python train.py --moe_layers=[2, 3, 4, 5, 6, 7, 8, 9, 10, 11] --routed_scale=1.0 --balance_loss=0.000188 --balance_bias=true --norm_eps=1e-06 --dataset="wikipedia_en"
Below are experts of layer 7 (counted from 0) of a mixture-of-experts language model. Rows are named router (the router's row for the expert), up (a neuron's input weights, with its number), down (a neuron's output weights, with its number) and show model dimensions 80-159. Each number is 128 + 32 x the weight over its row's rms, rounded and kept within 0 to 255. Numbers have three digits each.
After each expert's rows: a language model's description of what the expert responds to. This comes from a sample of Wikipedia text that the model never trained on.

# expert 53
router:166109122050167161113086099111143165125179127108123128127139103110217137121134087076161118147156084105179106151146127172162130136115157149111164127138101080178151177106109167072142162139111153122072118158110159084090112134132128119073123125
up0:103085080155142188096092176192162136131133104132158101181115079164130153172112106101103149132150097114113084150184109151105183149193141159153152127161165134096052152173114158063183138110106148156173114155156108134104131139143145135116093099
down0:131063149089153106135102163146139169108160166116084100115160154105140084089099096220179166125081108162146187157108163141126131121079098112082072166129143129151151132115138120132110072144144134145112141158124157131176063201185084101108166119
up1:134113145127185159115065119145114135151111132103132184135123126128142134133199129141135119084116102133188121091170084123124179140073161141107156034149159155154166143131143124092206187155134089122078130132150056081155171107156105116125164114
down1:116130183149085148150082118119141133157119082169100141169067135138182145141149164133109172141148108100125144116139168131080126132072114108169117053142108156145104133077066110135156167165138111083122188133122136075103093173129121149065197157
up2:164059142062163173170134164153132132172158109098106111149100097168129134117159123168117126101184142134089094045100132145104129120138090130156149128099171166090153108104179098112107101210140158119114061128094104120100137104165120148134137167
down2:122133128125158092124102159096144145111128144151155105095090079124145206116096109157153092084176086077174126122091180124101152098123105142139105140067111185129110144145186096090128111168121194143135116114054129108141138141153207193130101126
up3:115136110069113118109112117139129128082165133138093106153139137074170149146136085127150113156136081164224139153117173162130132144119144139142132151124121131229149132089113184082120144108118140086117126175147168134093089164136179098095114121
down3:104122154196114132147173145198117124149075121155160159145124155144104160124119155081105124127148186118070073084125105112142101123174123150115128106104128129000100138167152133186054141126140151202129105094110088154107134115097131170112150126
up4:161141167120144100140095111114149105164140121112156115140121145142117119160149099077118170178105110119143099047120106120162170088168124177121129135162133089119125161143123132097151167141168124094108076128228120114109142167048184131141142197
down4:100124169091147089080143108101168118086107118104050147124121142119109099174134106151146119125143109193151112134120189117103154184128140095095133110197140122148113086102146148148118149108101080146137120129199151112148127093095094164155121146
up5:087097142105103135170135159136166108147129125145135118150166135112149115050161099120121119148116191091122145095126119154122118175107118135120118116169137071089145082104069137107111150170143141133123080164136120114096086096102144090086113121
down5:113080080158109148153134146080107138131130145099090095134086170104169121110101122116196169100145033142105130072163236143128137130157124093151149151119183164190141131113158074148168098147109163124165162151108064101097140122169100103069131192
up6:150136134173114155139224102081109065157111137091090161185110157121092100137139136111157094129151107113128123209119118132157151173092042138127172105125105160093140158133121142130105135136075094113108094151153135143168098090134132142130092086
down6:157106044109116173146127191138141109160156144141123070127112114130152174129085126130159099127150068098137113165148169107158050067086157065073140157162205109083152025104146151146118142154089138149127140157139154119103066152184140166124187117
up7:113147065124111147086095099115123089127213078071114204090125049156152129136173097132196085145152149078136138148136100127131164169141126138153182140209165123113114105189085144120126143083128153147108138068127173168138088102097142061138163125
down7:144167172149173135134136106136148138105067125158132065158117118165140117110103130105088194125149118171109170115120125125133137166141144148119132122095062168073095163107151113146095117073062120087130124155133142113132074152181155174117162095
up8:148123127079149200134161136135097125102117105093104113097077158069120116156155183080164124121129123048122130133152095136141135177145101124150127116113078082132155176136202119139096117115147114131154042161060131139107086153088151175119100191
down8:120151194106060128101135118135122170107120162125071081114117103144182143125093065100090155104127104156068072109122137105151079133122099153100098140076174174134063148101139094143135094181166117092085130087150101171135196112152087138123142124
What it handles: Opening letter or consonant cluster of a split name or word, mostly surnames, as in L(unde), Bl(anchard), dr(agged).

# expert 30
router:167111081096124171126157121181190148115175117095137150141148128179119151095156199105140102142139180152140119125124061188188156128124161155153180113126136111135167121134105126076066155155140167145114144155176201153153133173176134101121104096
up0:137073123162085143155186141085156192137105092149154117124174189089121104178065106120144090115109119151171121119160102079090130107118168120128157111143125177123200143169070126090147157144143101098136070163115158120166120177219133112161170140
down0:144186136110144148120120129136100174136135068128081132126121148110108133153188154152157153120135153097139146163153126144151133105040082138114090124133151077108150130147108084075045113109110123138184181097089118096099143104169167081186180146
up1:183154155152168112183082167117178163160091153166148085196164125093134126116141150090101181126164179136104086092114112147164206119172092076088158113085171105082111117144145087087114106146131145109087185130160104123177129165138144086099108159
down1:152114073117142126093055148137139153099144161160131136189128113149089088096158145120062144187114127128133198112178143168116110122141145107138116123112119114105146115101132152138075159107078125149084164104098153136146093115106113075141151140
up2:148134122098140125151093133166129144178111119130103178188094136150110084126155148132098087096152108139150078140117081107170179069107181115100126099184167094135168143133087163114156128079187158114106159125087142089128080188151135162138093093
down2:082161147070126081148103086130061168152103162117118163131144152146113159141158181112130170090167099123148133071102129139131098102114116139140084099160092036141175151100115117109091168065154105141139100169125123087154133050139070162080137110
up3:160143092090111106141142149150169121153134136102157132134073100148099133097088169069099204115150116111186126067108187156082124181123122187163141182143079171178157103105158123079119120068099067146116173126130101144116151116177150132071105088
down3:146130116062100126115125136078110151067118109139159126074145080096144149089069130130139171112066098166166158159124135126169139141127157142190132148133102091131124110074137161139123115167170120136139131102143076110159081125107160131107107144
up4:155101104133102125136147111183049158094202137097152150103148157165118164133111146134144137103202128126112094098143133169118117171123186174207118088153131104096117096142178099131190143114165109099114177078142120104143183134090155159155118182
down4:126140115088069131082088120130135103095045182093152093235162126076141070088153168125127092151102157113084113149096093124148122117137115120080157137112129184117135133115222121152092146127145102127129097177104148165172111123110119163074084138
up5:178136111165126137092084106061111126088155177132068149119101126135101146124123133116169138150110095163109109166137132167169152113152183141167098124175121113093102144189071137095197162126085094191104151151104109189124150130127107112149161174
down5:173070148113061101125091145141195179091135169144169159165138179181184119191129082127143084075107139143087104132129122097095188143203127089125151107112144112133131069144121093090073116124122150160128113063133097042133109120153148076123130180
up6:167104079126187085103133155185158110068135175110075093156100152196136155192099098110094067153100141115088131129149085094146174160176149184112114101123089117110121092082105119170138168141101119145135150110107155141162128127171175142168128131
down6:142130135112099130122142182060140110140028116082134098100080059137078127115131151129200117140153136170100066088148151183058075129097104152132096155151146107128123126195147139156080136159172128140106151165086114135162095114126125101091137073
up7:126119101093164145109141121180085114099119165077162128096085129147093110145158130096172120164127097115031113138105065132083088112162127185128152119130135150142138118132096196058138165173133137156159072111127178150133074132104138078113122060
down7:127165133094102123150112094141099090121115152148113149093104110090067140205114114100127147142124093123160137162127135138102208079128098143090103117139060156114175132183141114104066117123107172084144155135155129077137099103186144135085170098
up8:148097098082134137122154159143142125161079120146108137065163148138143131151127144165152133063097112130201122163117130077169144139110041130144121104096137119109129147122077091100101161107093113097102086103100167157140125109171125091168114117
down8:166130099145083090136096120128131124136107091153116133139135132068134178093104170146074099195100134130099129089161099127132157071150109133117123127162137148052095089086171142135168073146140106107175123123097135091149150146181192086144091168
What it handles: Articles, quantifiers and numerals before a noun in running prose, such as a, the, this, some, several, more than.

# expert 13
router:179127075076142161134138115144135135116184069129138174156138128166159138117107134118119135162093136134159100140147098165133125129169158132131141130092135087255143154114122102132129121175141149152120089109129161179164150099162180073155141138
up0:091135161161081104149087110130083107128142067116052128110105093144180099105093144153161155091109128109167159149132152136126140102167134177175105137162132093140117122103134166090126060136074084184109162043106082166100135135142118136132149104
down0:149086107167138089102139155186120098114130120124081161105089092107164097110104108127182148124124082147084167183125089104124151110159068090151089118144152138174110062112175144074181068150113114168102118069119104130150112087161111150154113140
up1:153135152069182097123135120122092171157087161171194146115116144153123115157104094141094114077160126128082120147147145158122157145169102147098093114118101116220128116125203118080164134181138127085073093138141107126122093158136138083149116115
down1:108131142052149155124079153152108143066189146126176115152152106134150154128126107153105115111196147069151119114100139152166143068142159144121174137109131120100113135126132160062161126087060156154107141151152166190074139139089128135104125155
up2:090159122095101147155094125115035137127157157091132085070128138187108174178155135174105103150138136157113051134137121138159118086105154158154193168083163141166163161154123117150095098110210153157156105111063095188140150165150153120123126098
down2:106140151125120202088159111100058158158177157091154162158185131116108144139145146125112087067101086135128146123154138165115068101077117137099189155061152124156160147192134088150107098125182097118157091115065090164121112097203162152133136132
up3:137103156153146093115157140116147080109098135149104105148110116168106138128140152151147066115165132063124096141109119160164105092095094183132125104125185153126151054171173140178151090153137109134131068104137187097114111119154091133157144178
down3:139131177101136105152181107125114118084068104137099159187133063155161087175140103151122095157096122108093255147190127183074095147078121177141128096106172118135138113165183125158174141116112102104169118111085223106096146119111124141145127065
up4:118158112077101120166155116123118100077166107131117115109114115108104118161144135122173120125139143067152100154092070118149110115143130205115193135097127165003141109160077132090149119145157110140089134098181183160113124160117163139144104159
down4:086126136125149132135143079130133145090126135134110058150123104151160126111132140086153145161128120148148117085085084130108166102099145180179183107099104120085096140128121165105066168104121142095077069108131138104134129166112106115071130131
up5:095208110163124162128201140156090131102107152136181140175106151169154111162097129091118179140099163187097094125131107155150103125168132136077136093147177163168100132113180110120143100167147127161067094135147175134120196127139119173095129125
down5:127138157130120145098137132187145109193131177125165146168128145182106139129147141179165104141141110161090103159103165118172178195098151092141126109143140095126055130141209135123138136060134185127085096095140087097170210092139127125124129163
up6:094128129163092141125146069065133109168106090106107165071146063083116170160125188101123159144037088146165167137132149192129140154145082149138144152116136086112137125109098125089094167123177149137158162147099080130113135180123126094107143170
down6:203172160171151136154055085085099084169095111104109125172143146135106162147145160102118152146073174162143180150135145129098150169096098133151133195097087180170149128093140096125113152142208167129153184193137102045092097106078129111112141152
up7:182198122127072126095121085179147143076113162134106120080139132170110127119093079095155135155166136133110082131168131144128150098139141127130164100112029140191133142145168159141099079113115159136111123173134165087111140126131120064083124182
down7:120123110129123130111146120144155113124172125094175187089157142142060110138132114081145080116153134138119161154129127089128131102112104152054098133109113130245128080086120126100104132099133123086133111105119130131160094119122073107191134150
up8:114126146109161139197137102142138093122102103098142124240159146132079097093118173151190114145157125139151100165152147175125120091130073101122180142142115139247110137176180078082146095094130118086170110082109112109129114112127066134150130101
down8:120112148115095131131129180126136073131115161093132130118166158135103190152100129163161076111123092142158116154155132138116149118095110087209127116144165181202139082131132101145182107130160129133149100130108148162097161142171111142144117045
What it handles: Dashes, digits and symbols inside sports scores, results tables and LaTeX formulas, such as the dash in 6–2, frac, $, _{.

# expert 5
router:127095124101153121144132072173137190120145094118104090125145145116120157096079137106139050132139136145182162129097109172133181139123118092166159102146117071166145172117152165099076118146114189131086116182125159137177174175224115139112127151
up0:133167159111169123096092156133130171107120106078083142128180053100087185128130129166118099170120128109226150115116162089118155130143145206149127110122148130182128149147122172170134140119120148079118126129142123090092126124136189166054072136
down0:100129086111189073123084107110112141128047125161079162123109121193192101155139140139126080165120119142115140102161124105097107063081159098129178099164147187122100112099135103137137161111153125128135117181093092142114107125118112097114126107
up1:169070176162143142153201092119140088143160174075079160138148133096131123077166115109098131136105153093168120119039143106120098123134151137183161159186080142081110167097108148181136151075133146113124146163131149128086102151098121084119224143
down1:103073202146116130152125094124143102136145125066087221055150129122179107135145099103135082172066183081140203111144161135133088124120140063132107159184113082132099155074084159123142125139152150157128140122138100152160157136094131089121205138
up2:124108105135149135120167143168143126067147159094093145116212165084088181119135094161112138093144139104144157122132108106161171150116122189159188121136175172100139121115127156129065168141191096118125145128095167124173100154197086096117151139
down2:122122137141096127123170140071102244157120127175132095127074184217098109197097136157096140127076101132170107059056145125123147115132153175120134122143135120087106132077155104131186083111093176144083107115141147123075136090106175149142108133
up3:088146075081107146082113125125151127111141121122109133075064178153141143144167109105102118124210199032121130109147113152116199153145133111131137145100120151112124133152122120136128136160160087105101121131155054152143131152125128123108122124
down3:153131108183106102127131125140131128116115162070144126089101130158100126132107073120148081142161155100121106113174102192135090144174068135094117148173124104107071122139127144213049134185089164108123162133129143134096129151167120137121135089
up4:117121137089117150130181182148121159086130100158126183156176142127115131102035138087168119122079131157135152137175139089163131122125138172141101115136099166130114073165119184086090073041139126141168151192101091117156150183064146117136156100
down4:142162143063129096132056156125084125082139179146123088174093092114065166151179078095167136122102118112135062105113188153111164124149131103146105114119175124153161128091138138115103167096059157152131167127112111147167131138120101139171099150
up5:171156105110139123183188084145135196066090115134075147107154097093104165091124120112082155124144146144085146073160107115148151071133093157073125124163158101180142118072111150079103081154129150101097182158142116145177121086105177130124129144
down5:109172033139136058066169090117148140158088151125129125134151073124106153138117136098140092203163101140096078114118086129107073078097118112090081078128205107135133155083082123082131141180162128137111067159164164141118103111166099111153139118
up6:154140123114134121065129119091123069177157149151134155126162118121114147087177160122142171144128102119084117082113108118078151120080128157115068123118137139062159083158096097173121101123130099043201175142196138125164090111131161133106112087
down6:150150122112086133103114174166166137115160157184101202158153117116180108106139165141138221085159170137052097113191135102118180186136108162102128159112115141141124085106079135151093125115122152121176117084154111139143079059097091137108060155
up7:110093153121127103151132141151130157090145102105132105091158169067166116106137129121111155153087140154147137211168141174050109128162082178138138110112105126152127201118135093073130135168139132128173130126139139131153093126112111133097147217
down7:105154132113144076121107122148142132182116137168127104123120108108154114118085163131146107108115139126143137108064097155129190103122103086123102153113122169210163128093144169139133115107186081155163130075180129147049114149115144119098158104
up8:152166192138119174074159103167170111139130131100090105126148118100086143171134133092162070083154146153204131111078176119094140159167109170169140125061146120078161108109102077084156130127156083101210112130134129096101113171100151090145157060
down8:087106082129147129134139171078107155105156107126120108124148150162194166126063067139156108114091032090166115131158131140071139146069139093170148079161141126106184168119137144117107109121122118093128127138196137160149130111116157125134141133
What it handles: Words in prose about games and careers, such as scored, won, round, season, match, championship, plus score dashes like 5–4.

# expert 31
router:223104094138153112127146057222141136154106114147104151221146141121181135096142139104182093113120090098126085117140115164155125157179184122183133113061090078139123134129130153139095168092118141124088113181133147188166110124142140085144138120
up0:146138122118116114156151160129125080096109126139154064155123120176038149091147125102130094158169109148113165074135075114103134091118096080094146085130176158113134149089113178138143171150086141121116085117142184172084127101118078119122159194
down0:088136100134096158118115103086126125132128106096195126163125117116124181149128129147177144186127158118159142075107206091088043115169201095126077124120075128202143110142201094064061098076140185127233145108148123079132106146126131115099117177
up1:117154190202165195130161133131144110133110127139091140137140137188118176086114187148126060117171123137124127151111141163143112124109167081091159126061095170168093133140114171143087143150105125123106116196050102147140052115144082109132185179
down1:094117141108103137110142156115152157131139141103129131113128129151104175115098103137160120115138115067155166088083143126119128167140125148135115126127114134086152104172160104110165118144157184135135084129191181041161134142139142110057086153
up2:199159074068120122125134086106128101149096180148190120145139100141133110124162182139117095157118111158092072090146147130104076166133199102116150176088116049154188163095200145102132186122144140113065101141146130141089170068114059146162097123
down2:083125122145078123125175108190119169111167061112179090090078110142139160177048063087135117130131100113138145136135118084168134110120066124129110123161101131129045165126115137110102089149152086142143126178131052104129099122120142091174111146
up3:142138159158095132111127118153128085091071080086159154100092158086139199130174162176143133083161100106178087159089114138083110126081136153141127129183161151145091156078150111125089123125093161077101111165151152105077111093152141152098112137
down3:153110098172129159150134152146099125125176167172163101088127117095110221136111122148079155135124099093122184110165050114123122112152117068153163115116104083137149101072146114101108117187176121097129163128164159121110189093164144078109153077
up4:156169145141177144138074071097167156094115155101177122209156160144137085133134098119071119154105084135130216095089101105128145129135142110125129122096084119109118112163111110149137117079152130143144137117151167106141150158065169093105134141
down4:119149158159130137084164111109135166092124091156126129138132169125147117126152203124137181141130055087141177072155127138101101156165117089135141041063129135080070191126076120096146159132077172091112157159152117149121114153120140182153147135
up5:146136143128111161125119120103175165135172134139074121131080091142092119056129124116103107078082128105107139138139146140150137083184115146182110084163102133227184161149152172151105104100098161075106113158159145152154120116120128165163105105
down5:102085191192123143146090175096135130128113112064130110182175111141097152168121145163071095131155108131130157182141093077105090126145159133114146126130122135210177059110152203087196137123118156139132132147126164095160139137185155172135111147
up6:159122103204102075139125149157136116148041158122151122152081092116106092132126129075126140146122103100064133124128094112180101150117083194130112189122176170171101158132138158102095147169132117125125111153121146137085139120135122125082150107
down6:123141118068106067089151100121080122146177109131115161150118161147152105139171116093133105138186118156207085115085121046035072156137089061136139135138129136182078166090137063086166110149117103147126140158105101116145140164150188148155141127
up7:150150118113147106124121059151107102120110156091110157220099073126102132096114100175130111105084104100143076127114124131103067139139147185139160095152103110112125111109135059105046142146119137152143126130069173069092152124119139106086110086
down7:145123110115129141139135139146094193088130105063138100098136132109132146104190117109192158108092083127111130162154129125103137105118150107142140201169108161165189207124151127135114184148129126114105130058130125151147117097155146147163162131
up8:114118095094158121126156133165217124156115127118121113125078153162136130155142112102187115158209145168184116111127105123160108140152154128163122150161131091111156118186088117144123172136087149101115125129079152113126180092187118116205119103
down8:158110081180105072176173099089101196148126134077169160085129108102111166076096094086121105045136151121148109133107154182115095095164083154104127158160159110214111110166190117144064171159103101130128144105152167112178119110175157100100145177
What it handles: Words in names of awards, universities and organizations, such as Award, Best, Film, University, Institute, plus the of and for inside them.

# expert 12
router:120128194073151200188096132156144122124138087144130196128181105130126169125169147087114101117136127136147050079064141077110186128141177115123107132115066090165107151140097149109086147166137124128102120155107152184131107116096123128102191108
up0:121132120166100118092112160159133158114180149129093124123144089170144142058115090100141118135152162123133122089116132112133054142090162112164155102102105131193125111132158137151092160124154069166128161137178104116139113116113069119165153099
down0:102143110079135137150166100171119141172108130130147156128099098165127117075154088087146151122162116106093166115100125113155126094145156144153142099190170103062118137110135145160101109124161152136195152143028117176125131118121153077081104189
up1:142105108098113117128076114182110134166130084129130173180107107155177148182135133157125153123107130127168100128141162182099183111163131110136130092167110112141135148119141138106167172157141110102088146177114121104172137124115141167115144038
down1:136162136166081180110163107098099153209151153110136166113137162125199167152156155136088139119132126111187161136094141123118188157082108124134050116113109151101095142085108139090092170138116095102121147111112118136155105196186145088130141133
up2:091154144088171135144114177127124145163132042115150178126149045175179151060160165089080118126138132087126107139102037102140117098125123155103105142112157089130162148155158139135153126165142156129092164127093111145108104146054175106123140225
down2:160128156145086123114100102142116175164126134116119113061157111141051101141076084127132120096159144065095120051111153125118096179120148131136100141093110173000096083098151125148097124119116073129126109138147117149157116096064100102068132109
up3:123160126136110151142103101141100153081103093134178170160107043102093192101070145089157106151139144146121133115148130134125109202059110142177073174090128171171134192150073090156150098112076124113141088169186069086111092200137111091113136098
down3:082174169160084187059161182158149152159107159149129130138138100124187157113177146105083122111172076071161110095177146161189109108133151140104104082115195160147145158119136103168134135161130085151126164177127154122086118092119138138098089148
up4:173112148164106132163090145184169142100149105187123152132178144172121108107135100171114110124110165064148109041088084101172121154126124121139128125116059149141109121093172139114102095095152108114134103113104070195173055092127089164170102110
down4:136102115134125171092157145058144152136155137082146151090135130096107113210152143120146166080110121109093170155115116110086101096082134135060148127160145136149106119187158122128175111131135099126110124097157147062111149133155118194182125100
up5:093103109141104134134186084117177144126150174221139102119108150140075149094175126164123075116155133153102133151141147138115115084174140135142139109129104079163116105154165183131088121119098152130130106167155164143134125155112109101084210106
down5:086078133113084173117076174069104128113096123092152132177188119127113051169112113156143104122108136123180160178136128143109097136093088128147158128124167158098100152143120149098115153132159148171135081139116124166102118135222175114110127116
up6:111152143125101088147178076172096174140130070161118162130066112122149139125125190103121101123162129097169096100130105159145149108070151172158174126118147088114142151066111111156160152105147187153085122094060123137131128123117160108160112129
down6:118153114061128142132116120093129145049110107130106112153157130135169115165125148086108133183104136115126102166109122139137098168199100130114097179137139160033089128089128116141162118110139088055093140090160168045120144112127142171149084129
up7:151191181126143116139154069151124107185139095109110097177089129132108164084151133108132103149081138143132137160121147101091132108133150103123124158087104154147134115118146156166106111116119130178127092102079132131132109119110142142062102122
down7:123097139131164146130131146092126101103133137096073122092170091160141162146123080129064171089102132105069112095086123118143162134088110088124111147163125110170145170112093085088116081165123151116142126126149149155138138107157125097078164135
up8:174116112122129151074086161177147132089148095126122145124155134140101133041154089073143076143100160115181120083118073090156142144121121121113161111107084143125110108097101123146134143156148113154097179142119172159128091089095112134075075133
down8:094164083122101120147083118119135113090127170148088131111136076122106076119114134133128164141109176128115165125118106143104125151117123164060151137153127150149084114181115191106064091140156074152090110111185104146112090148104143142202125160
What it handles: Capital letters and letter pairs inside acronyms and codes, often in parentheses after a full name, such as KMI, AOCR, PMM.

# expert 17
router:174089143077150116168059091194127187085163106163111158117151138164116130135125117087128085127142123098166138113093168171133131137169171102147191161138125092181092143129147161116105127142120199150051132133100123182112187182200079152126138126
up0:170144104120126136142115168122172128113093152115139056094142097187165123141109175113109165173175142093103158099167143122086109111176160036125178131177136140207096106059072139057145133136165097139076103120156150085157079120135173115157090171
down0:152158132162066106129130081133100087116160163124144107056107084198139103092149162084095153138148174140139183150121122170155099219107183161175143136141108091122140112091103094120193104174161108149088146134151110210137147107148105109189163093
up1:127110178145143134121155135153116106152150099170109136128097151168051167108127110092116138139158115143176162052138127075133116108150123112105174169174206178101089112157086172150111112145088105118119109123057152173168101111139125122133134177
down1:106122176176181102102137137170140111157160133117170107144143166182156126125112124132150050101120122094152145154141131078141094118151141149131109122102134079144136136075149092163060138133114104121156100158060172168108137069147147136142109109
up2:082111084070184142097142188183159126142184148124176123104150138077059200121147164180104173136116142129078129163108157094102104134164189188112151109125171143150096130123155147135142108146127117133160175099141117135060120117145087110151124151
down2:159129144162069140122172068071094071125131124106133094125112149175204129108093121088115134117149154105149141109063056119179122147143045082113078126184103130104083196143096118112124134147130141102167093155134103078134106114120166103103127140
up3:095119069153098150205098140133137128059135161095182106134182117112108126141066107156094083139127135141124149118132093108119165132128192155150159129112149094162085119089138153137051168105117120147097076117112075129169097182096063168120153123
down3:150170128106158162102170107140125158159123110116097127124086165148130134166155176101102173156039127086140089132124069161185131113095088156100107168141083161100162106156129135146173156158098056105135151126188158146095128127193150140098144136
up4:140145169163114119166143147167126132087108096091117084180078152127093182099148115182139120117151179107114124143040091131136087160173198120088136172073118126171108139102136073087134089124155139177133139138063077145126052205093105139139103142
down4:140101149136125119102139129112121137074130144170135066055101119079113163082128104104129098095182085106116151142073145155070120115097140165098162119168156130142199169133133120146138101146067109140121137138107150180141152136105150119167117148
up5:137117163075167155134044177080098093098164084107095133137124134082123082092145075137120171113158146089155123129157132164084160153101078199112103093133164086120122146103167097170161107180110140073108106108117105117156119132136175111115155149
down5:151125173127168196154152167119074140087139144108144106165090119115138110158091111158156111192096145104150099083159183186156112102146131111159130118157115085177099137145136090105140138123152153137128123098155133189141140139178118109142146071
up6:097068131182142148118154164136093170150118134095144180114145094111089137205097048057128177129122133123131116077124150111173107115072101121175105048123124124140155108125098138130152131124126038162128154138107136172141105174089110162143121150
down6:092115110166153142112132071090105091112134148139072099183132122164122107122057084149126156118116099131186054094162125168084151125070140171109104145137110115151098073100146094158142139124119076166165175127216155081116137099042084092125163113
up7:089138149113149168116116066159171184190088150179165113117090122118115112151206156129124091119065148130131085136101132141117053140149198155171135075107139131058168097140119178129095118154152155122132115123151153114140092167184128114152141111
down7:160089129162103124081075133104140164148127098162132114161147105090133143134131149125102117179128152076190145167101098141129085173095087065118110075177160087228110145078148183104104131179165141169137148164028133170121126118168139145095108127
up8:102155181125207120119113143120154091134118157132138204097165162039127167187127092133127141178126038138078093087156120134164151155154130067135141113147109096112117146154114104134145193127177170131113108092134164108077117161120091156098113134
down8:129152106151107131168150082112099163171134167198082116135103135118094144124081109124140125121083060105126211160118082153099087112040162150099148132174083204145137102132145088107163154134115121131093132143122152140150153078106082109184148133
What it handles: Tokens in football club and player articles and squad tables, such as League, Cup, FC, DF/MF/FW, nationality adjectives, and column pipes.

# expert 22
router:098108173154124126154136123155158172027150083142154126150144118144166155084090175136097148154116179129191108110138128137183140148156087151143113153163129141169158108201140164145149107085161158168098078148127157143151061127096140115131166199
up0:198109127155186146117097095113103155058152113103138164115151173127108126119111167117083156167179085188182081157154113131096166136140129135187103124165147113128127075123174174168090102191151121146140118108106086159093114160109107138150097119
down0:074187127146139187081157109129171134107170132128148095100080112122146114080088174108116150164193142098141105151170095142184126113163113082149136141087133169166162106101130112150108121140114108151169167078132115123159145133098189116083078173
up1:148155146143082123105199125115179144121137143098162155113145130107143196109141087180125137169115152096090126102144088106157114184116073084110172122092160088144119088104130140165101118072111157158151131173077143102157113185082131101076095127
down1:118180121101091144057118090134134191143103115107161147174153122099076157121125080172144143086156159097161136148119073146126067174085137150050065165129162120187120094123147090186132095148125130101178112086105173107138175181128127149143115073
up2:155096151124137149182168160143089114162130139152134161172119077078110104128121116134044129125162150141163166126102139135136154114114099165056133083108107164130161157204171170148147128130209133118107125136095172149152156113110197132053099072
down2:106080116119125163130136162091164136135162056098103123158131120166136126142115116098182070147148162115113149125134156106091104160103142139129181141092091154156128172146137091124146124139161188139102090125152133146134057089128092130161153156
up3:066082125133134148136142130175128106093161126121111113163152133080125104109118133138154149161108155200115093109146173175112112123181116164144119098094140210136171119097064086151155204132100138151074100134147196150077101138175056098155191149
down3:086098200164118118151101115131192151085156130126103180112151142144062107130174125107124145124133139122192171141075211093113152152178164204123136137108152169175073155189136119093157083135108050112093086068145100132083216106127142110145151131
up4:143116144074132123154153155131124128143051139138126099119110063121084108077125163140152094115149111156086078099142118167073148152168104064090160171107078081123153119078105140193128128134136105124110186168136154094160135141128109104137134095
down4:055105126132133165108087125164164083153116119157105140138179172131142179098123132097110132159087165095128152112171158123167171133128145120194091112133124102125167176098150149156059119144158199157069171134107146151111192097149167138107121119
up5:125092132154162112063149087132230178110098107171124092108137108115152144093074180127139163139127096203096110128082172104106074163080072114126151096131121136159150141151116131148147111129165191155173117143134152139129115154096166077173053121
down5:127093128130143148112111157161138115159069077182109166128164127157210143122130129139152093099121168127141153183170173073141166111092130120130070154060108114123070156138129097067109129147142139112103179122113152124139121088080150105177120156
up6:109111129058147166077135123135130137136116085126098149128169095129141142090171139083162121145095130143170113134133123154151167159107149069134165124102144039126111081167064138136164120149126164135134189168162147076151152104189149080118135129
down6:151160111081078099181119171141066128149104114070157142134145117135144110123136140062219142147070161167197166116101159070100083149107179087085074136106092147118142113131088143109106139114171161125138103125144114200108144135080146141103118091
up7:115083107127128123082126135074164143111116182101114156154112146151042148083149136134096073180141107178150138095109124108157142097161125121142153133165145125101111116160098115127189115051107239189157195130127170144109145132075140095134086177
down7:172129142146071140113181135141113129105120129083056131167140136103121079052141136154144133118089154101169121177144164132093174161176067147168130147102105082143078145177144061159117095137158155086159103098146136107153118167164101093121101153
up8:115081131132161159140183143137217137122094131138092080072125111160190097133131084137117084137084117146192139151161154136107108122155160143150155103113065138132106155156140210118136171169111154120099075184075157138083174149130154189102142189
down8:059146126087150177164148158064120118162151159139122150166150104175112129196109116147110187221167107185156144129111075085135083149130180058138142144140063107148137132154142105142184113128125105152182131172119134150102146135099141117141119088
What it handles: Middle syllables of words and names, often Spanish or Portuguese, such as de in Rio de Janeiro, con-so-le, T-ri-pwire.